config.yaml
num_hidden_layers: 15
experts_per_token: 2
d_shared_expert: 0
normalize_top_k: true
balance_bias: true
vocab_size: 50257
tie_word_embeddings: false
learning_rate: 0.00179
max_steps: 5698
Below are experts of layer 2 (counted from 0) of a mixture-of-experts language model. Rows are named router (the router's row for the expert), down (a neuron's output weights, with its number) and show model dimensions 128-255. Each number is 50 + 15 x the weight over its row's rms, rounded and kept within 0 to 99.
After each expert's rows: a language model's description of what the expert responds to. This comes from a sample of Wikipedia text that the model never trained on.

# expert 3
router:47 35 36 79 66 57 68 50 40 17 38 46 50 56 32 57 63 38 60 50 65 58 53 49 60 30 36 76 42 31 73 47 41 83 57 32 53 76 71 58 83 33 47 38 34 40 53 54 54 61 69 43 72 55 46 56 30 53 61 30 50 72 60 49 39 26 33 43 56 43 67 40 73 35 20 64 47 52 17 62 42 56 00 43 27 67 42 30 76 57 42 46 41 58 40 51 75 97 83 62 43 32 54 74 56 51 30 49 59 16 51 52 84 59 56 62 54 23 56 37 63 53 39 53 61 45 70 45
down0:40 48 41 74 58 46 20 46 27 57 51 29 36 29 51 48 35 50 68 54 84 58 44 56 60 45 61 72 55 16 82 44 42 57 67 64 62 42 33 80 41 42 65 60 48 64 03 61 43 63 63 39 75 49 45 57 37 60 28 45 38 59 21 63 40 46 48 53 72 50 63 66 65 30 56 62 65 12 79 44 82 54 73 49 73 59 75 56 36 39 47 73 54 40 59 77 72 77 57 59 41 36 69 69 69 35 30 40 58 53 54 48 31 15 51 58 08 35 40 43 44 70 53 41 46 69 55 66
First token of a sentence, line or table cell, such as In, The, He, table pipes, heading equals signs and opening quotes.

# expert 16
router:34 50 18 34 59 57 54 50 33 54 47 61 30 65 50 38 71 65 34 35 63 37 46 49 48 55 71 58 53 40 67 40 48 31 52 28 58 57 43 59 79 65 45 56 54 40 19 30 33 65 53 56 43 59 45 55 58 45 71 38 52 60 49 53 51 70 27 44 47 42 70 19 52 65 62 40 50 50 50 58 42 28 17 73 50 63 38 49 65 48 44 39 72 43 33 31 70 36 43 57 50 30 34 13 48 49 33 50 63 42 61 46 68 90 57 46 32 33 29 22 75 36 33 53 27 51 39 66
down0:34 69 55 70 71 44 39 33 76 21 60 74 57 43 47 43 58 55 59 27 55 57 59 63 39 82 38 55 49 65 34 68 63 49 49 30 51 63 41 31 36 38 62 30 67 54 70 58 58 56 14 33 63 58 26 53 50 48 59 46 46 75 20 80 37 46 39 77 24 49 63 50 57 39 57 92 35 54 45 27 44 64 44 62 64 24 79 48 30 67 50 68 72 57 56 53 35 46 61 66 50 69 49 56 57 15 45 40 49 42 72 30 35 49 50 41 45 44 76 54 42 50 62 63 16 17 39 54
Month names, year, years, century, million and long numbers in dates, ages, spans and counts, e.g. 2 September, 35 years.

# expert 5
router:40 34 23 58 67 69 65 19 55 35 35 46 20 60 36 45 54 46 63 37 55 35 36 44 46 10 70 59 39 62 48 47 79 57 37 56 66 86 49 62 46 73 29 44 33 53 44 50 46 35 64 52 67 68 27 63 59 68 69 60 32 65 74 71 65 46 25 43 64 40 50 38 40 27 47 62 45 42 34 69 43 60 14 49 33 70 52 48 44 68 21 44 55 61 44 52 61 48 54 73 59 80 57 66 57 22 25 74 50 55 49 63 63 69 36 71 43 30 41 38 60 22 17 48 62 49 69 50
down0:45 55 50 47 50 50 33 77 64 49 56 96 52 23 38 30 57 21 71 29 53 48 09 18 81 75 72 44 53 37 45 24 39 69 47 57 60 29 64 79 39 34 59 40 44 68 46 44 61 33 55 40 74 56 34 78 36 53 44 63 54 55 50 46 70 36 54 58 49 80 56 53 58 49 62 54 51 36 15 21 53 67 37 43 27 36 55 69 61 58 48 45 60 35 60 55 53 77 72 58 66 53 54 25 41 42 48 32 43 33 63 34 58 73 27 51 53 39 51 53 53 64 32 40 43 20 30 52
Indefinite articles and quantifiers (a, an, one, many, each), plus the noun or adjective right after a determiner, like part, main, appeal.

# expert 29
router:42 44 58 50 50 41 41 48 49 40 36 56 33 71 74 62 47 66 60 58 59 61 89 24 52 31 57 67 50 33 48 49 73 35 42 42 27 55 49 60 73 48 64 58 55 35 43 41 40 48 73 35 81 29 55 54 35 53 68 41 58 49 83 55 51 47 13 50 55 38 68 58 42 42 23 53 38 33 46 70 67 52 59 84 54 66 41 46 65 58 62 29 39 53 52 42 59 61 32 47 43 57 16 35 28 31 57 57 42 53 11 53 67 51 60 50 40 28 29 38 60 24 36 57 24 49 41 47
down0:28 72 72 44 54 43 57 58 29 52 34 73 46 57 65 56 56 47 36 38 48 65 62 68 06 45 66 65 65 12 58 74 60 57 50 58 14 47 45 58 47 31 53 59 75 28 48 63 63 65 27 46 63 31 47 61 58 54 64 40 57 40 42 61 15 44 43 81 51 56 59 27 94 56 36 80 42 35 38 37 73 64 26 68 34 58 37 10 37 52 64 54 46 43 67 32 61 41 50 37 64 27 51 60 22 17 60 61 57 50 42 30 43 39 49 51 34 04 35 35 42 75 39 48 34 49 40 65
Commas ending phrases or clauses and in lists or dates, plus connectors like that, which, but, thus, although.

# expert 24
router:47 44 52 54 47 52 54 40 41 60 42 41 57 43 54 46 35 18 72 62 48 46 57 35 55 20 61 52 57 66 71 32 61 53 55 45 33 51 48 57 67 38 25 62 30 60 46 50 27 42 56 22 50 74 60 63 25 41 54 48 20 62 59 56 41 47 25 36 81 26 66 45 35 55 40 48 62 31 32 66 71 29 30 38 39 59 41 43 27 59 71 41 39 60 55 55 66 45 65 42 58 63 54 36 51 21 40 67 46 30 64 56 71 62 16 63 58 45 49 52 44 44 79 65 52 47 75 73
down0:17 31 48 55 54 72 25 52 46 71 50 54 59 29 84 57 43 57 57 63 36 57 35 41 50 51 56 57 19 42 47 38 53 50 57 53 32 48 45 34 60 39 36 26 76 65 47 41 57 23 35 38 52 50 39 70 66 49 76 60 32 32 52 55 35 54 45 38 46 36 51 70 60 42 45 46 54 68 65 35 35 45 50 67 40 28 46 70 49 75 52 30 55 51 57 45 57 62 78 72 29 60 38 50 53 46 47 60 59 46 71 43 68 43 85 51 55 58 35 41 73 64 31 43 62 51 47 35
First letters or pieces of non-English names and words, such as de, Par, Fior, Il, often in lists and tables.

# expert 12
router:23 79 44 66 56 46 76 45 33 44 26 47 31 55 03 52 65 50 34 43 31 45 59 27 52 38 74 54 35 76 54 38 43 86 41 56 73 38 39 77 41 67 71 47 56 49 25 42 47 47 44 31 45 71 66 42 19 42 52 40 35 53 55 65 25 54 46 47 64 54 44 42 62 65 49 54 45 40 47 61 61 54 52 43 54 57 35 43 55 55 63 30 53 69 49 44 60 56 38 34 52 56 51 19 54 52 36 59 58 40 38 75 58 81 77 32 59 60 34 25 28 38 52 56 80 36 42 70
down0:48 47 46 26 39 25 37 19 77 57 59 47 43 75 17 57 64 99 44 59 48 58 46 27 61 52 44 40 26 67 55 19 49 49 33 59 59 64 53 47 69 54 35 59 28 59 42 48 42 52 35 62 76 31 38 71 36 47 91 45 67 32 37 52 46 58 59 24 74 50 50 46 46 49 34 38 54 59 37 25 33 44 68 48 70 28 61 35 45 31 41 46 58 35 44 45 36 52 67 46 09 53 44 45 44 48 54 50 45 67 12 72 31 63 51 56 28 83 45 51 64 42 14 67 47 32 69 54
Single capital letters or short uppercase pieces starting names, codes and abbreviations in tables and lists, such as N, H, RV, DEN.

# expert 30
router:67 43 30 32 49 49 66 13 35 57 33 62 33 49 58 82 37 34 36 65 48 31 58 64 48 56 55 26 75 22 47 33 71 32 44 50 63 52 66 34 59 60 52 22 41 28 23 48 72 71 66 48 89 45 32 48 49 64 35 23 58 45 32 31 31 51 44 34 39 49 54 30 34 50 67 28 46 44 56 44 51 19 59 41 48 69 58 45 56 48 55 57 53 51 19 09 51 40 35 49 44 57 33 40 37 57 36 56 46 55 65 50 50 13 45 39 37 41 29 33 56 39 26 51 40 38 77 47
down0:10 57 70 49 47 50 51 47 28 69 43 56 33 38 50 55 21 30 53 42 33 24 66 55 42 54 68 41 25 54 94 35 23 18 52 41 38 68 27 63 33 44 68 44 44 66 67 59 55 26 37 59 58 60 55 38 76 03 36 73 49 51 37 31 78 56 64 47 52 62 41 34 65 67 59 66 23 28 61 21 53 40 31 54 54 41 45 67 51 54 36 68 54 72 18 38 41 64 56 58 58 70 52 48 64 67 54 57 44 38 44 45 38 51 51 51 63 65 39 31 40 47 52 39 53 41 50 61
Final pieces of surnames and place names, such as -ley, -ton, -ville, -ius, -iano, plus common surnames like Smith and Jones.

# expert 7
router:24 67 47 56 69 30 52 26 40 89 59 54 66 56 28 71 28 57 58 36 71 57 48 48 66 44 56 71 25 14 78 34 57 33 55 60 45 76 57 68 49 72 66 40 47 43 54 35 53 60 56 21 71 69 54 62 35 45 71 73 55 30 66 67 46 70 52 28 58 41 87 60 33 47 44 61 51 20 70 63 58 57 28 21 01 57 55 58 54 60 61 55 27 61 39 55 71 58 49 40 41 60 53 36 17 53 40 63 38 42 37 56 57 23 47 47 55 39 44 70 54 46 26 49 23 41 52 39
down0:48 55 44 13 47 72 43 48 52 43 41 55 72 24 48 64 60 50 45 59 56 60 73 36 61 52 13 35 45 63 51 58 45 62 39 33 52 67 46 48 73 72 47 47 29 47 75 65 52 41 43 61 64 50 52 41 17 56 63 28 72 48 34 17 53 31 72 49 60 77 49 45 59 55 33 61 76 43 39 52 45 37 59 72 63 27 45 54 60 70 42 53 45 50 56 34 52 58 53 09 64 50 50 33 72 38 44 48 48 33 30 17 55 42 18 54 79 71 27 58 52 36 63 68 23 55 53 61
Full stops ending sentences or abbreviations, decimal points, closing == heading marks, and the line break after headings.

# expert 0
router:32 30 27 40 45 79 71 41 22 43 01 59 41 53 32 52 56 70 26 59 33 55 46 57 59 24 41 63 53 49 33 36 51 65 67 37 74 54 53 28 49 42 68 26 54 16 34 47 47 48 42 42 43 66 63 35 34 59 61 36 47 60 34 62 33 46 36 44 41 31 57 46 54 45 57 50 28 36 46 65 66 51 25 36 52 59 45 36 41 73 57 48 63 43 18 35 56 39 56 70 67 63 53 56 21 00 80 30 63 27 37 63 61 77 58 59 67 33 49 38 35 40 34 56 42 46 59 61
down0:40 75 65 50 48 57 49 39 60 50 70 56 63 46 30 56 25 20 56 39 55 52 22 33 57 14 36 22 68 68 42 61 51 64 54 65 58 48 48 25 30 69 62 39 70 79 33 62 73 59 30 58 57 60 28 50 70 42 64 37 69 61 35 40 42 51 59 51 42 91 51 77 59 69 95 37 73 67 38 62 48 29 49 51 56 44 63 42 49 27 56 42 40 18 27 17 53 56 56 65 76 32 27 30 56 43 60 68 60 47 62 52 38 60 40 41 65 65 48 43 27 58 24 45 70 52 57 50
Common nouns heading a noun phrase after the, a or a possessive, such as film, country, city, name, plus degree signs in coordinates.

# expert 6
router:68 79 51 70 45 37 28 49 43 51 55 21 36 44 38 66 43 35 40 38 56 61 88 24 45 28 51 30 68 59 52 49 52 39 52 36 42 64 36 60 59 60 30 56 63 44 28 63 47 64 83 42 79 59 38 50 64 54 64 50 56 58 66 60 64 38 42 60 71 55 37 57 45 52 45 65 52 35 45 84 52 46 56 57 40 67 42 55 52 64 38 24 77 52 60 46 35 36 62 48 72 18 38 45 33 42 37 50 34 63 52 50 45 54 19 30 98 50 45 47 64 27 45 63 49 50 55 49
down0:41 59 38 74 42 39 42 29 61 79 31 50 43 58 65 52 37 37 24 33 38 63 25 60 63 39 34 38 48 59 46 44 28 52 59 26 56 09 40 82 73 76 45 82 65 56 43 51 49 56 20 79 69 45 67 52 34 51 65 62 45 51 45 56 13 31 51 45 42 47 46 45 38 65 39 72 26 32 28 49 45 66 74 43 53 26 59 48 41 41 33 39 51 32 50 44 45 57 79 55 68 36 45 35 45 45 49 74 57 66 52 65 61 54 26 40 31 45 49 32 49 44 36 12 31 36 37 39
Closing parentheses and brackets ending list items or table values, table pipe separators, closing quotes, and See in See also headings.

# expert 10
router:60 48 28 29 59 55 35 47 22 61 21 48 74 43 56 66 33 73 48 67 55 39 57 52 76 58 75 40 63 56 41 51 57 52 52 17 54 55 47 61 63 58 56 42 34 30 34 64 39 60 63 60 24 71 66 35 54 78 64 19 36 33 55 45 55 60 41 36 38 61 40 52 28 52 63 31 43 43 49 48 77 67 36 27 35 48 77 45 63 61 76 40 59 51 46 25 59 31 31 78 45 62 48 70 23 00 52 63 73 37 26 49 56 57 38 64 61 47 50 60 28 14 35 49 65 40 57 52
down0:30 57 41 56 86 14 39 39 61 72 62 62 45 40 35 40 48 53 63 32 60 64 54 41 36 52 30 46 52 39 60 43 48 44 22 56 32 71 49 57 36 61 59 49 52 52 33 14 32 65 57 15 43 50 58 50 46 48 44 59 51 73 39 80 42 52 65 44 28 59 25 81 34 78 54 56 70 56 30 38 39 70 45 52 48 68 69 77 34 48 64 58 62 41 55 63 51 65 63 59 57 49 50 45 60 50 51 26 59 65 57 67 47 48 38 56 42 23 62 73 24 45 39 29 37 18 53 27
Ending pieces of split nouns and verbs such as -ing, -ed, -ation, -ions, -isms, plus whole abstract nouns like drag, retreat.

# expert 8
router:57 43 21 58 53 31 52 18 19 55 28 52 30 63 27 52 56 55 59 44 60 33 32 44 54 19 52 68 54 50 77 39 52 54 39 20 35 56 53 46 50 46 70 48 32 15 49 69 37 61 72 32 58 65 55 67 35 74 71 50 40 49 73 48 32 39 69 33 67 42 88 35 45 74 29 80 37 56 33 42 56 41 49 55 61 56 46 33 60 48 48 62 62 65 40 47 52 46 33 59 66 40 38 26 50 56 27 28 55 51 59 28 75 61 66 39 62 52 55 42 44 37 48 47 19 21 55 76
down0:79 30 42 71 43 48 43 65 58 34 67 17 51 59 49 31 40 49 47 53 32 55 56 40 83 56 70 34 42 30 52 64 50 40 42 63 53 34 58 61 48 39 59 61 22 62 49 69 22 72 68 57 50 43 34 65 79 76 48 67 62 40 50 64 31 24 56 84 57 47 47 79 94 66 48 44 38 43 57 32 64 43 67 48 63 38 66 45 48 40 79 84 38 58 28 44 24 40 36 67 40 69 20 33 48 66 52 67 55 28 44 83 42 58 19 68 44 43 62 43 46 30 25 50 27 52 61 64
Determiners the, The, his, her, its, their and possessive 's in running prose, e.g. in the genus, the men's draw.

# expert 18
router:26 53 34 38 58 41 48 45 67 33 59 32 34 58 32 52 66 42 79 60 57 41 59 26 60 47 49 52 52 55 64 59 77 69 52 38 38 56 53 50 71 69 51 57 27 40 40 62 29 74 55 47 42 44 73 29 54 31 70 14 40 80 58 28 34 50 36 42 70 24 34 53 34 68 49 68 42 48 44 74 67 46 43 45 37 54 47 46 35 59 59 33 48 52 18 25 55 31 53 68 48 62 35 48 58 21 41 66 50 29 57 53 31 36 58 42 44 58 82 48 44 49 53 54 72 63 45 52
down0:33 49 33 32 29 21 70 71 56 20 36 44 45 51 60 66 52 42 30 42 04 80 39 52 63 75 65 35 51 76 37 45 60 40 43 50 74 13 37 73 66 54 54 52 68 64 55 49 43 36 52 46 34 48 55 35 57 57 32 64 35 29 61 41 30 60 39 35 35 28 40 55 62 62 67 58 63 58 50 49 57 55 50 69 52 40 34 32 70 56 69 67 68 68 64 64 47 76 44 47 34 70 53 39 45 26 57 71 38 42 67 70 72 50 52 64 35 45 99 46 43 55 14 51 57 54 69 64
Measurement units (m, km, ft, sq metres), infobox labels before colons, table divider rows, and past participles after was, such as made, died, preserved.

# expert 19
router:31 59 34 50 42 76 70 41 61 64 33 31 63 56 53 60 52 78 53 74 46 44 58 49 35 30 54 64 42 48 48 34 50 91 36 65 53 42 67 30 92 38 55 33 36 46 28 73 47 60 66 36 82 74 59 41 42 42 50 61 58 49 68 64 34 59 51 33 36 38 38 40 36 62 70 82 47 32 36 71 72 37 40 46 21 47 46 45 44 59 65 14 55 71 36 55 65 47 55 60 34 43 46 44 37 24 44 38 32 41 55 57 51 53 39 55 57 38 43 49 62 43 52 35 70 51 50 67
down0:67 58 67 33 14 05 38 46 50 45 26 73 43 46 61 05 66 45 49 59 63 64 17 49 55 62 25 38 47 55 48 62 43 35 43 70 77 56 49 19 37 65 75 28 45 59 33 53 70 64 65 23 50 63 52 39 45 35 26 30 43 77 40 73 29 52 39 39 58 60 53 55 49 11 35 34 37 40 44 78 69 16 73 06 56 45 43 59 40 85 52 88 55 42 56 51 42 29 52 33 55 59 60 52 65 36 62 59 73 51 46 24 36 51 58 49 62 49 33 39 74 37 50 52 50 44 47 40
Given names and country, city or nationality words starting names or list items, e.g. John, Manchester, British, England.

# expert 9
router:41 54 25 49 73 46 39 36 43 22 51 26 43 59 49 63 57 80 68 44 58 37 77 31 23 49 66 53 53 27 75 45 65 50 46 48 33 91 79 59 47 32 35 34 45 49 36 53 17 57 46 39 62 65 67 66 42 35 53 76 63 42 74 48 43 29 31 58 65 61 68 50 49 50 84 53 43 60 40 75 34 34 12 63 28 65 40 59 36 41 74 53 73 46 34 54 66 49 13 72 61 47 44 49 30 67 52 63 36 42 39 61 62 48 54 16 37 53 38 47 66 63 61 49 25 40 40 87
down0:32 63 36 54 54 67 66 63 53 46 61 30 51 46 69 38 42 46 66 30 39 31 51 63 46 38 61 64 81 27 46 68 58 47 41 59 59 51 29 46 68 50 71 24 62 57 45 50 62 50 59 36 43 63 56 68 69 68 54 79 60 80 46 20 65 41 61 48 30 47 28 21 32 65 50 23 39 27 69 56 50 46 72 67 50 47 54 39 27 53 54 36 47 56 45 71 35 54 36 72 68 45 65 69 48 65 70 34 08 54 55 45 44 40 84 55 41 55 68 68 55 36 49 31 51 55 55 41
Prepositions and articles inside noun phrases, above all of and in, such as Church of, Coat of arms, studios in.

# expert 31
router:55 62 24 42 69 46 53 34 27 38 24 42 37 61 30 78 48 67 44 60 70 45 56 29 50 32 43 47 60 58 51 64 77 39 41 65 46 43 57 50 62 62 77 50 63 28 20 37 56 60 41 50 39 72 70 43 44 41 46 35 57 43 47 54 34 30 37 49 58 39 43 54 59 42 53 32 51 41 20 52 55 21 37 23 26 91 58 54 43 37 69 21 31 21 35 52 52 25 52 71 70 55 59 49 34 27 40 61 56 58 65 84 56 69 58 57 52 35 58 44 46 17 28 46 60 22 59 44
down0:46 41 60 51 27 25 43 28 83 65 54 67 65 29 60 73 40 51 41 35 42 49 60 57 47 52 58 50 69 11 54 37 72 37 50 52 62 41 40 19 49 35 58 57 46 35 41 34 48 26 36 51 27 56 84 69 57 70 65 44 41 67 75 53 24 34 60 69 44 60 35 24 64 76 51 36 51 69 40 68 43 21 52 44 59 66 55 62 36 76 39 60 42 48 43 25 42 56 41 86 86 31 33 43 73 40 39 55 48 46 31 52 55 64 52 56 51 77 76 58 63 34 20 36 52 35 59 45
Head nouns of names, titles and roles such as University, School, Cup, album, team, director, president.

# expert 14
router:53 52 31 56 79 41 58 31 37 65 54 49 50 76 55 39 39 44 66 73 42 46 57 57 36 41 74 55 60 29 52 50 71 66 52 34 55 45 39 51 67 46 50 51 49 35 55 61 58 57 42 45 61 47 59 22 70 25 46 21 28 58 65 56 44 43 51 42 47 61 62 61 51 67 51 68 68 26 60 57 56 30 44 42 50 72 36 37 47 55 64 36 43 54 47 20 56 53 34 56 84 53 42 38 39 51 56 31 43 43 60 67 66 75 34 59 40 59 22 55 43 44 30 53 36 64 72 50
down0:54 43 65 41 36 66 56 55 53 68 46 42 49 51 37 42 61 43 65 45 53 02 70 37 45 63 65 56 74 36 38 52 28 50 33 46 34 56 53 27 56 66 28 45 49 52 48 45 48 43 61 47 43 59 52 19 20 62 44 11 38 67 22 50 45 36 50 55 45 47 56 48 41 59 38 58 45 38 38 39 56 42 33 58 43 42 70 21 47 33 67 72 54 67 46 62 50 59 36 91 77 27 21 58 60 76 59 48 56 53 44 49 53 41 56 25 38 49 66 64 33 43 31 41 46 36 23 51
Month names in dates, plus subword pieces of non-English personal and place names, e.g. October, R-ada-elli, Mon-ast-ir.

# expert 4
router:50 62 51 31 71 52 40 38 37 39 52 32 53 58 44 52 26 68 55 48 72 44 43 63 45 22 68 41 45 29 56 27 66 60 43 48 47 53 67 24 61 50 49 77 21 39 32 37 57 51 59 43 39 46 60 51 21 34 66 26 37 48 75 55 59 14 64 37 64 48 58 55 35 68 50 53 63 27 27 33 66 46 46 53 46 50 59 45 40 57 54 28 31 48 41 47 62 75 48 40 36 37 44 34 33 24 63 60 29 42 59 51 80 54 55 34 31 34 45 51 51 53 77 52 39 49 32 55
down0:47 37 25 51 43 46 38 57 25 82 42 51 48 52 34 46 52 35 28 46 41 37 54 33 75 60 55 54 31 64 40 51 66 29 50 46 39 29 63 33 81 42 39 38 16 38 61 52 73 53 35 67 45 72 46 54 46 82 51 39 50 32 59 55 52 65 32 62 69 39 60 45 41 34 70 43 38 54 63 43 49 60 46 53 53 45 51 51 29 47 63 51 55 30 64 56 62 39 45 40 53 52 53 46 44 53 44 34 50 49 86 47 32 53 48 24 54 38 55 45 51 24 73 54 35 14 60 55
Small integers as whole tokens in tables, scores, list numbering and infobox counts, such as 1, 0, 15, 75.

# expert 25
router:52 39 35 30 41 17 61 65 18 25 47 09 32 64 48 65 27 78 41 30 46 50 53 35 30 43 61 38 61 65 56 70 58 30 40 38 56 56 46 60 34 42 56 37 38 42 52 47 34 47 70 51 61 52 59 55 31 56 74 66 47 76 58 54 56 56 29 49 78 47 43 34 45 32 44 56 50 43 35 55 60 39 61 36 28 75 28 44 56 63 73 18 55 66 43 66 44 60 19 62 59 35 40 57 69 53 75 53 38 34 53 40 85 53 40 47 65 30 42 47 49 55 47 61 58 37 70 56
down0:31 67 45 36 49 40 58 61 48 38 64 81 52 64 37 23 38 73 57 41 12 81 58 50 58 63 40 31 41 60 46 16 38 47 38 35 46 45 42 01 36 46 49 42 39 58 60 52 87 53 39 52 33 44 48 37 33 26 36 19 44 41 54 78 51 48 59 63 65 51 36 41 50 34 73 20 34 62 38 51 61 61 60 60 56 52 62 30 55 66 53 52 31 87 57 50 48 66 27 35 58 46 40 53 59 21 45 46 64 64 52 52 54 46 32 38 51 76 27 41 28 24 28 53 65 49 24 36
Pipe characters between table cells, and semicolons separating list items, in sports results, stats and gene annotations.

# expert 23
router:47 65 32 51 66 54 58 50 52 27 34 42 36 58 36 71 35 56 63 49 63 38 66 49 31 30 59 67 45 48 44 24 31 80 76 39 45 68 43 45 82 60 49 67 21 36 22 59 40 61 38 57 66 71 66 29 37 50 48 58 40 74 26 79 56 29 30 25 32 37 50 55 36 52 70 54 32 38 39 58 58 31 24 33 50 68 40 41 37 36 64 19 57 29 36 46 52 49 48 58 31 54 68 69 48 20 59 57 54 45 46 54 68 88 23 44 68 25 77 33 70 50 52 45 84 49 62 48
down0:43 51 52 50 50 57 49 50 38 49 38 44 49 57 49 73 62 42 32 37 42 45 39 51 74 25 57 24 54 56 35 37 52 60 44 55 36 52 64 47 68 56 41 60 66 70 28 21 47 38 45 63 62 44 49 45 69 33 67 57 48 67 35 60 55 42 00 47 67 47 76 45 61 37 39 37 41 59 68 59 35 43 31 53 50 69 33 69 51 41 54 47 54 62 40 41 75 30 75 64 42 46 78 53 61 44 40 50 28 38 65 65 75 70 63 66 63 12 33 50 37 57 40 65 37 28 48 57
Apostrophes inside names and contractions (O'Hara, Lab’s, Lil'), plus adjectives like political, military, and asteroid-table tags MPC, JPL.

# expert 28
router:24 60 41 41 46 47 61 32 39 34 54 22 40 51 57 59 60 43 42 41 50 33 78 09 54 45 54 43 50 58 33 45 34 33 35 34 67 53 68 60 68 53 46 67 38 55 49 37 56 70 49 64 84 50 79 34 29 78 44 52 46 63 56 59 12 61 27 40 54 24 65 45 42 44 24 58 33 53 40 33 63 43 36 44 50 59 52 37 74 62 46 55 60 64 44 46 48 76 29 52 44 27 34 52 52 36 33 40 42 39 38 54 67 51 59 67 55 36 40 34 49 36 48 85 62 35 40 58
down0:57 49 54 55 81 38 56 78 49 46 10 56 32 80 64 62 80 41 58 51 41 52 38 49 42 47 45 64 64 48 40 29 35 65 70 43 47 39 59 34 34 47 41 34 27 61 42 12 82 56 38 53 55 37 55 63 43 55 44 82 55 29 42 38 48 47 49 41 73 39 69 70 51 69 44 54 30 51 23 69 71 56 71 53 40 77 51 39 23 53 56 47 21 64 45 63 24 48 77 50 38 46 33 60 70 62 57 27 77 46 22 53 39 31 46 65 60 47 36 64 54 44 60 42 22 25 20 66
Forms of be and have and modals, was, is, were, had, been, right after a subject noun or pronoun.

# expert 26
router:21 48 19 55 43 37 73 39 18 67 37 56 36 53 52 64 61 72 50 25 67 46 55 44 51 37 70 88 55 43 68 67 54 57 53 29 61 51 60 73 53 57 50 54 52 33 28 68 21 63 67 32 54 79 45 46 47 56 57 34 56 85 39 47 72 83 31 63 71 33 37 42 46 70 40 59 47 40 26 71 60 26 38 74 57 46 44 63 69 26 55 38 59 77 46 65 56 48 72 43 56 29 52 42 48 20 21 50 55 43 52 48 35 58 64 36 42 41 72 41 64 63 32 58 43 43 45 85
down0:21 37 53 54 68 50 55 55 66 59 50 24 45 38 57 51 13 42 52 39 37 53 60 66 48 09 30 26 76 39 13 52 58 65 41 41 65 53 67 62 80 36 48 35 20 50 69 42 64 58 52 40 26 72 51 53 49 34 41 53 36 51 45 56 36 57 65 43 69 47 37 46 53 57 60 47 54 67 46 29 75 77 38 39 62 46 61 51 60 46 41 60 59 50 34 71 31 41 61 61 63 45 73 55 52 76 91 35 72 55 53 50 63 55 41 69 45 63 36 53 40 33 52 35 49 67 71 61
Digit pieces and years in tables, scores, times and coordinates, e.g. 2:14.32, 1937, 36°37′54″, and empty cell spaces.

# expert 27
router:59 42 63 49 78 11 78 13 51 79 35 60 40 52 32 65 57 29 39 58 38 52 64 36 30 49 55 26 57 40 35 43 51 41 55 44 42 34 41 55 52 70 69 45 35 57 40 64 46 66 40 58 48 29 56 20 46 62 58 52 39 50 25 41 53 28 48 60 47 45 45 44 28 45 00 31 45 18 41 79 68 35 53 44 30 35 45 48 46 74 51 66 56 38 42 51 53 64 27 52 51 62 52 60 34 50 60 53 53 51 60 46 57 40 52 67 33 39 61 60 46 33 45 59 67 50 66 58
down0:75 58 54 46 49 45 44 49 62 24 55 39 56 55 68 43 24 56 88 16 51 50 74 43 34 43 49 63 56 54 40 38 40 64 43 42 61 58 54 53 60 63 31 43 55 49 35 53 62 40 54 60 44 75 68 42 49 12 56 60 73 57 49 69 32 44 81 24 57 48 50 52 29 56 80 34 25 72 33 58 44 44 65 47 45 56 52 27 67 25 30 28 71 73 75 41 51 34 67 39 46 76 49 65 45 41 97 45 46 43 34 77 52 41 58 62 61 46 38 57 46 48 61 50 50 62 45 41
Middle pieces of foreign or compound words (Wa-as-land, Dolenjs-ke), the word as, spaced dashes, and invisible marks in coordinates.

# expert 22
router:40 66 50 57 44 59 58 53 65 37 53 39 49 59 41 77 54 48 49 47 37 40 86 21 56 48 68 59 62 47 37 35 67 74 40 25 38 50 56 57 54 75 79 66 60 40 49 43 19 76 65 64 66 68 52 54 26 70 58 56 40 42 61 47 23 57 33 52 32 37 51 42 54 38 49 50 61 51 34 53 71 32 54 47 44 57 81 45 52 56 62 18 48 52 30 26 65 52 51 40 51 53 21 42 42 43 60 72 41 34 25 39 37 54 35 54 49 59 55 63 67 49 30 48 55 72 62 35
down0:53 46 49 84 60 38 58 85 33 80 48 61 62 51 45 47 28 50 64 39 32 25 51 38 35 56 49 59 21 35 44 28 31 71 78 65 51 38 23 47 47 67 42 46 40 55 36 43 66 26 77 52 33 66 48 47 55 21 76 27 70 25 35 29 37 70 55 46 68 42 52 40 62 35 64 68 33 72 77 51 56 45 39 45 40 29 42 51 53 61 39 69 33 52 39 51 49 46 58 43 53 93 68 43 54 74 62 50 47 24 44 36 61 26 40 57 37 55 53 35 35 79 80 64 30 67 52 55
Subject pronouns and relatives (it, he, they, who, where) plus participles like played, named, used, serving; also mid-word pieces like er.

# expert 17
router:29 68 58 45 43 21 66 46 42 28 54 51 59 63 45 63 69 29 72 57 99 35 45 32 66 58 47 51 32 55 82 55 33 61 33 30 38 50 46 35 35 49 48 45 58 35 54 42 70 53 55 66 21 56 52 14 36 54 58 54 64 47 70 77 38 50 22 54 85 22 72 57 70 96 48 54 52 48 38 48 70 62 26 45 42 65 63 45 60 60 50 19 56 72 57 58 76 63 50 53 75 43 53 40 55 39 35 47 44 33 58 59 43 54 29 44 49 37 63 70 36 39 32 35 28 51 55 30
down0:51 32 29 67 31 69 12 70 47 13 61 36 64 46 57 63 44 43 34 34 59 51 52 35 61 77 47 42 50 27 57 51 45 49 75 41 64 63 57 37 57 49 44 64 43 22 57 58 48 45 49 13 65 36 47 44 69 29 45 26 16 55 22 63 44 57 49 39 58 69 41 57 41 68 71 55 44 69 75 34 45 38 50 28 84 50 63 51 56 63 65 48 61 51 57 39 69 68 56 39 48 42 58 45 47 53 63 84 50 63 56 42 37 44 57 55 53 51 29 46 35 58 54 54 68 47 57 47
Hyphens inside compounds (line-up, heritage-listed, award-winning), list-item dashes, slashes, bullets, and table-row pipes starting a line.